{
  "d_expert": 64,
  "d_shared_expert": 256,
  "routed_scale": 1.41,
  "router_z_loss": 0.001,
  "optimizer": "soap_variant"
}
Below are experts of layer 11 (counted from 0) of a mixture-of-experts language model. Rows are named router (the router's row for the expert), gate (a neuron's input weights, with its number), up (a neuron's input weights, with its number), down (a neuron's output weights, with its number) and show model dimensions 0-255. Each number is 500 + 25 x the weight over its row's rms, rounded and kept within 0 to 999. Numbers have three digits each.
Before each expert's rows: a language model's description of what the expert responds to; "comes after" lists some tokens at least twice as common just before its tokens as in all text. This comes from a sample of Wikipedia text that the model never trained on. Tokens count by the router's weight.

# expert 36
What it handles: Digits in numbers. Single digits inside numbers other than years: route numbers, model designations, table stats, coordinates, plus Roman numerals II, III, IV.
comes after: " ", "1", "2", "3", "–", "4"
router:517505511537498495499533502529468501498511507534500494523524490517501500464489526513512492477492487488499482516482532467523514532511518506470542496493482503511478482500465536468519537429478520530489516489533499501493512492498524479462462426475548503536499477494532470481517506476532478512510498508503547470470493519499515535509513529536450485502456491486556515479482467524483445480520517504505479467480514482548486478499489456507487514520484488476523491526486503501494470530549513528470465468524505481523495502490508539522530449518526483489487534473499494483517543503501513511495504510491458515474445483492521474552462514485483510522539498518532539480537551522491530509520555503511470470529533446552516510504497551511472502543478503518457465496495497500529453495535503
gate1:495507501504517486504501490468489544481504504512489511504506490481536512491489476521498463515494436483486518502519526489492482476473498531502492536561446472476508501478480500511502478467509510521492513516504524508520475517481502524555458535505476464507502486436515442518538503502469532473498498454508436486506479512480505485513515491529515463465539554424522480483488503503506530482500502483503535523530487478451533483493458520517526491506489469491480508469460513493499462495455507464543515506500514487501473514483513469508518435505504513461487498475468486482504485528479500474540499517491518535478477483492457527551483539466528521509512509500491515446530477510489507543465429511463546504501484525515529498536473518504535496508512491492452558520522504503473526493497508
up1:480485515504525517504496534486470493494521537492452496498508489500477472500466470499503545449456495499484565524497451460483495499512487529516500490482466520473516494468547523501475490520530516526511537467478514477510566503499510535510492474530495500529496505498502541459501491475479512498507520518497436519491521499525500486519514490494512485446505562455472468515515531476545470470466459539531531443500501479461461479507453514490508514519516481478495492525501487491498470516479463495538494502517497519494524505473487511438490451466537476497543500503499481458506516503514489484499475522561544507477496460510502505465533557473499505512484495489547483465457508511488526479499493479503507508506525513463478488483477483467497545441491493529471510492489449497517528499487503
down1:468520528554480476531531468473492467470466509513509510486497428499486522545472487498455484526548478515466496488484467466524501491512530514500518493544482527514519515493562558515496507542507512451518535461491479477519479481555435520503538499511503549495511519509519477476498528517515517485505538517531546459507513495485504530546503501514496511501522515493518519520497530470494505532500545532517503486512487508456485486516505462485498525510489496508509490492513502488536485496494560491529456474470491534523505499512449532549515473485506507499489505528501488543522506473507493439512474511518503509506473483515502489540523481466501479476533498504520460493473533505492563532552495487511503491461500484502514515492482528533523509529536503513534500511498478499477514511416495

# expert 22
What it handles: Plural and s endings. Word-final s and s-containing endings in plurals, possessives and foreign names, e.g. agent|s, Uribe'|s, Montes|s|ori, Krzys|z|tof.
comes after: "'", "s", "is", "(", "’", "as"
router:527495500525469524512535481554513511483508492517489517546553524526510474506490511496512531498473457473496475510504501506533510543524536515456535475483463530522527469518540524503529528493484480522483484522529511476536503490483525496491471485488530508517480487485517441507511512462479466488531443517490512515479476511512524526502512514527513494506485496499521519502472447535484510467505519502488509476464485484554499503507509483517473468497473503492552495512474477540525475519514520516493502467515477492519538510478540460545519464489555454491518495455468495506499536477486511487504521492515507484464458529493511509496485496480517528497528470487497541498508563538519514540519524484555506559524527477540472508480509529536460549508474499519464527442465545506489501489462514
gate0:532479474476517488516497532511535467470511461547475489515499513511496496547476511491485511529499440463469525498502488493461466489500542495467546477487496518572487513477490519522498524486487469501487542543519508464494506521507457509454491494514546490541513472535473504504501478487471495505491489529525496528519486504549539541461477505521509507481540506528480507506490480512487524487496455482498520511500514503516489498511534497515461508512475542500525502448477519462520479512462514476496447462511511535506507501513508470530454499510537479482546513446426515548520523469535510467522508517514570515505483494481492543511519495502521498517521499480454503483471467482462477481529503494500509498519531532519503516484512518507518538530472460497442496485519502509490522483455532
up0:505506492520497493526504473498517537511537515496518558525560507508477541469471494500460458475500472486486445499487470493471505539535494469479526544534536474510485592504495506499487523485497466514521503479506475489520533461515495540478492520444523466473528465519490488515510491528465503511489538473475481509467508489494539498487504511516507519507499498498485457492476518462513456480481522504468484496502480491515494532544502487539470545493529486544536518467461511517542516537488482449472511505515487465517544448478484508495498470514508463478504495483509493488485480492524525499486483457469452525523480521549489490508485510487505506540555498500479480498468484488490481469481501482448439475500471497503497453473476520508503525476458475527496545495463477503492502511505515
down0:473525499506526515513544506499485520481535523485526530480503494482525493485527519505489460488514536499506502489429538493533539487531513484524517521485495538465498580504540507468456525472461528499484466466488522521460541462496491463483499506504487499533496530497527506510489465502517519517480524490536534490487508556482496463502503500492518504524497490501505506522505490467521466468499482442518501472518504485469468454536470520522504490546572510484516523507495539460475507489476493452517533521516483508477465517495536511484549504493452466507473490520514480518523488535515480472494510523485498507497507508481491475541476519523544530508531472485489550445523508530485538491485502481473490533452501522561492458489493517488525467499441537501510488491485542490499514474505496

# expert 48
What it handles: Digits of years. Digits inside four-digit years and dates, especially 0, 9, 8 after 19 or 20, as in 2008, 1887, 1995; also teen.
comes after: "1", "9", "2", "0", "8"
router:510511510505469507480511500508514496473500521518454497515497474502515473464494526512557519467482513511476447514491498501530516524524552523468486491514493512508497469491513506479512527490494504504471530495535546528496515499507514495479475482491513542578523447490503464504483510499532441505560494516505569488466482539485513510522529511494445487530517491483510516482498474496491494457499501494509504476491486516566406482526491456506477519503502439486523494497482477512497472512521522517482457453514487441518520511491507485498514486511530469504471535473496493509517493496445512484492549513508496491481461509443542493518490516489493514500537489533519519454523563518504550495523521516514498502505533451513506510491521532500499517534486508517429473494481510498493505489508521
gate0:504513518494491526505535499515512471519521498475537494519516517471485497489495524480513488543507516468495474527449538508513474531499484521519446487531471487527527521502521524504454508503467472504518490548512496508543483478469485478519473477476495474491507555496538441520517493526501497485493542523536495521494502499478516512476490464514506518490531517494491513517492474490474446493457455494522501475475519548482500488480467559492572534451491491491496527483456443474514528528444522463495515482510505484486525504550501532478516472520517521529483518484529506511508470496515465499531505535467514534473500495535468502502565544501495470502510547481497475495466538529506521512494470528507480467451517547512482474486510500527492513523468513520513488506514497540519490436463497
up0:468526508512504513478518563521538482495498491498504520513511509553512479503482474510504493531543471495513525502533499520470510463497513496536448485512516503476493500492475509540474524500479462465489527488453467486494537483476502471507467537489471479512464534514487471506537487514531472486505478524516476526503481514532500476510526485478516466496453519527525516474506482544484544523488492504469498497488492538468570550531528499500479504503500508487516517533482456507491527522462514501523473481545442498478492526482481505438496533499535571532501504452514493479500482519522487508560489502492508517500511489459526501496455487480520505481539529487499521516525475476506491477445478502476518523502434522473512496527502467426465494479501498473512493528487508525449496514515535
down0:505482486513505562487484504483479464475492514479485489480479481538513526497469496496533510537480519552448521462469520487489496494517515547508447496514515498475478489475472512505463502544515494521517506580466506489474485477527532471512461501455516526482511477510436464528510493518489504506486497501521511508495520499468488529484498476489505534527531476499520468526488414514464483491478503481474476493507473480490492486535509455508503532492511496482512537488494514533529505482457495525524479501457533487534469509528443429502504517473508502517460503522496521522445479508536486523526482521493486470497467476436509481457533542486522489473542506468498455513483490460534509487529493475518500485497493537495522507485457497473520495491518516492514477546497491521461495500511473

# expert 10
What it handles: Final year digits. Last digit of four-digit years in dates and ranges, e.g. 196|4, 201|9, 194|9; also time words like century, ago, present.
comes after: "1", "0", "2", "9", "8", "7"
router:516533533486482505480518482512511518475504491525488514514510454501495491480473518488522551471478481464498491505473515478522515538512490504491491480480474509522461490492512501474507529481496515524436534514532511492522526486516513468478471432490512524502501501448516465435486476477494488514518488483460521477474487508536550543504507523526506487507513476487539545492444485517504481494520541496499437487442506528531474426496467492517492500506465428492534484512507439503504486502535526488459514457508481498502514500482504508526518489498555458502466510489476491497519521487505501481517518506490504503478481527478534505533503547473497504528541459544513496476509514506531544517505491511557471539499538462503508499501505506528484496534481530535473450474498488503504446487510496
gate1:465491543516528487469467515519478535536509525515534472476532488498495474492478489480521519481526477538493507469509463439495482457538491499503497522502467533515506491525521505490485501520515561522491490522535464521495481499498496549507518523481516510508460484517525535484502511492527469544508477535505531475514516470445500487531560498506515492474542511482514452503486525479511510462534515487472491491511478508502490545451500496464505500492514502528511464510472501512552500534498476459480521478569498492516487478470470517548472505502493500518462516490511484560502522502556502459478471549473500466511532531508477459484520528506519540476473467529520437456494470513478503525508484487551495458486517488474509510500496462492492514522502493498477497480497477476494460507531450
up1:533533493525532495521493516513514506518525469501497502473476495532523513541508508512531444499482553517482495509464557509491489457514508480492522513480527526446489537475477505471525554477495519518496513508528539524514516504492484499500513453463502529537530485482528471524514514505485471444520499485472483520498505537498523505449488507486499508487477474492502490570533492483511487536516516502510489510492488483524498511480509494525533505490491511521525485515510487510479480456541515525473465527458530487509463522513497508476517474494511496513499468488522461461502548499494524480525494535502518527486512504556509424470449515459524476528522552478458526529535472493481479458455557471499526546485491527487488525467464516536503470498470522478459512483544499510490527510485477
down1:553564524503517484495499510516542487512476524501470523532549492475481516526535516492548493521512528462491464517469489512488466499504527449490511494506530524464507511503483506521511541493504470521505530494483516493532501481478559476510511489511496502502506492493471450532537526500507496494505454450511539511512500513423494491460523491498480509540486518526448488502508468493472563535473520486508431489510481502510520454537453506515480519473479539526473494479493473488504456494449467531537500480488514524501487527489479482489530497529574519466500535474487517469477538531487525514522509489506490474467483520480496477500512515482522477555540473516517517499539530509492454503510494519505508479515499503525486522496539486511491471554503525518477491483494526501503518487507544

# expert 31
What it handles: Past-tense event verbs. Past tense and participle verbs of events in biographies and history, such as played, won, launched, signed, held, often after was or he.
comes after: " was", " to", " he", " were", " and", " is"
router:504533558508499513474545495499464533479514530518483517528534472525509487470482510535531480482477479435512509522495517492501551509528527487471504501476485525504482493479505490487519506500491513524470500491524530457518527436498517471500494464484524516518494434462515499454508488486499482462537466526489521485470447522534525504541517552568479488527447472487521498463475499543513477479538484471505477469477475483495494524497477484521474490515483430441487480495488456536489488504549511494499475491573508476502494509493509523532504480469535516504461510487477475516507523479441495456509501538535514471504457530479503491491511506491480493507499482515495515493491479501515531536502504512526475488516511476493508510503548521502466539522477504519493498498521478552506466505506517
gate0:518503490517454530474507508509499477496451484518522520505521491494492505540488454503466485477515489507507483538484491526480547499506499485513546508504493434525493532505519488452508507519501515547498495477484517428483478482510478490500471509478506477510485511453472455495518487507534518543480448475441514493527484468473531475498475528534484543483489516496510501501508520465499510478519474459510507530461497537495500455461519506534497495483501488503511471514550517543496505528482446549516493533467508524475476484534534469484513475505503485500535522512514462499511493497514471542470466477501534478508507468516483455462502528508499489526529464518473469526513510472511468520508478483502450525434497501485491539520518457532489510514512541529540503471498482490477421513490504
up0:501484515488458506489514503491502495503509548491483504479512515464499484493493534468502506545479522439481548498456493472490499562426509530524513512483501538514544497488542500506543502463492483525474507495506479485496502491462460511527538470479516485448486512554452463509491510442472487499540465522552472507485503519498532454483513508545513515572512513476484455512512550531499502495500458507542495483497499508462478505505499488507504486478508497517498491465488510507490473465475504511515506539493487444514487491511525531531486500528531502521498531507513536492481503538532486515510465533501480496447508492475468513491546515502499505484490487476465493514490504471468520542491491533537474503513534539475518523507558526492474462480495493502486482506493509537493548516449468
down0:491508528528455504454512536501500454423519506512547467504492451510512511553499482510506472534520520500507513525519493518497540503505470525512501506508468500484550522480506513508480519526537471489425512519502528477459489490507485539506490449507511524468481481488496467505493522514477549494511468492511495495482523511481541463463511558499520461505511495476450533452519507510438492495476488513489494498510495471518517482471507480513530546483480501483506487480545536511507481482492479533478473533521530553481528542524550506484520521506520469485466481497451485475487513536494522511492520508495501490481495529522448501479509506537504482507480445535536451490468497550493493536506527506493499506482482448536506499518509469506539503490498486527467467542512489484485476524485491

# expert 63
What it handles: List and line starters. Tokens opening a new line or cell: list dashes under "Notable people", table pipes, and capital The or His starting titles or sentences.
comes after: "\n", ".", " by", " that", " with", " MF"
router:498518506508489513501518491503500511450499514522495492542505486496516492490470509484516494467483488512484471507446514469529526500537522505503515506487492531524490487511531545481523561464467508502463507509538502561516517466500545476506457452477506500510507459496485469474546497478518497456497493552492535477476512554531510517503515525503473481505497461453511521483492470503499472438511522449493506497468502500514491471514462473503448488519477498476496458501506447493525465512508494549472453477522480495510504506483520502518517493466512449489503511501465502509503519483501500498530503508476473483458488560491506474512503503455471519539542471492465502493514500523560531511509519553518477542519516483518492516461512522554485524518440524547476485479468497507544470475510515
gate1:522502496490503512502493515498497472467464472512493477499458527470445509492472508507516509520531534514512537538524468536514506466538525534517513500482455483499510512477554526506525518494493532452498528441508507502536494502483501502486482494509473505491527505471522555498526495540536509499505439494567535448488498531478520498487521523516445485515489471503508497524552472492500512473484508482543520487563520505521473503501516508464500507487494499526462501484482544486535493510553551457450486492508474476529506506527506495491476517473545494469503499542494494521527491484482462536488523490518527504511537546515457511507487482484538477502491480503528486545500530495506539526507495464517497501481521499571540471497484556478487518461505488485462527502467534515493501520481522
up1:494494476483469491517495485466508506556444496481497485485533534479479517539508525518491486478515487476500491480548492474468492580465514544500490499522445487491494502501523510488476540557492495493503487490505508451513483530492524511523509528510528512486490495452468498495506527489516502488473515516506490506498476491544543513542537512472470515493468493521488477501498436477469474507483474478541489496534465521487515460521539516487521522508470501514465490465506487449486471504492528495521515491483512471538490512532492538525537481553530477484466505490520478453505497536476560488498454480526537502495528495477543532493537489538463479532495499480472529494551496483465474496520520562473538492539516505487511515500475449466499504497495482477523541478463519514517517501483474
down1:502532554534531480500484492508500522486477449515498490508492491524504532482509533537513503545538492480519525468481482505471536495507483504537544502519515512514529471476476493502515533487456539497554553460534480496522486445476503534525468526502495507545480507512536474538471486488518478532508472541558511503509500509501554494548456484527510487506453510511486501519523524509485491478503560504497494477495488479503495489473462480472497505472485510506514483475482482502558510472531501494492481494530459449486514532505523497494486482474483532490508524484525477486526511521494483444437539503492529504488483495516544505490477476521518471494493507467520485504530428487493496474489529491475510511531486442497523455504521524478444509493539504480484464492491526531463546501504524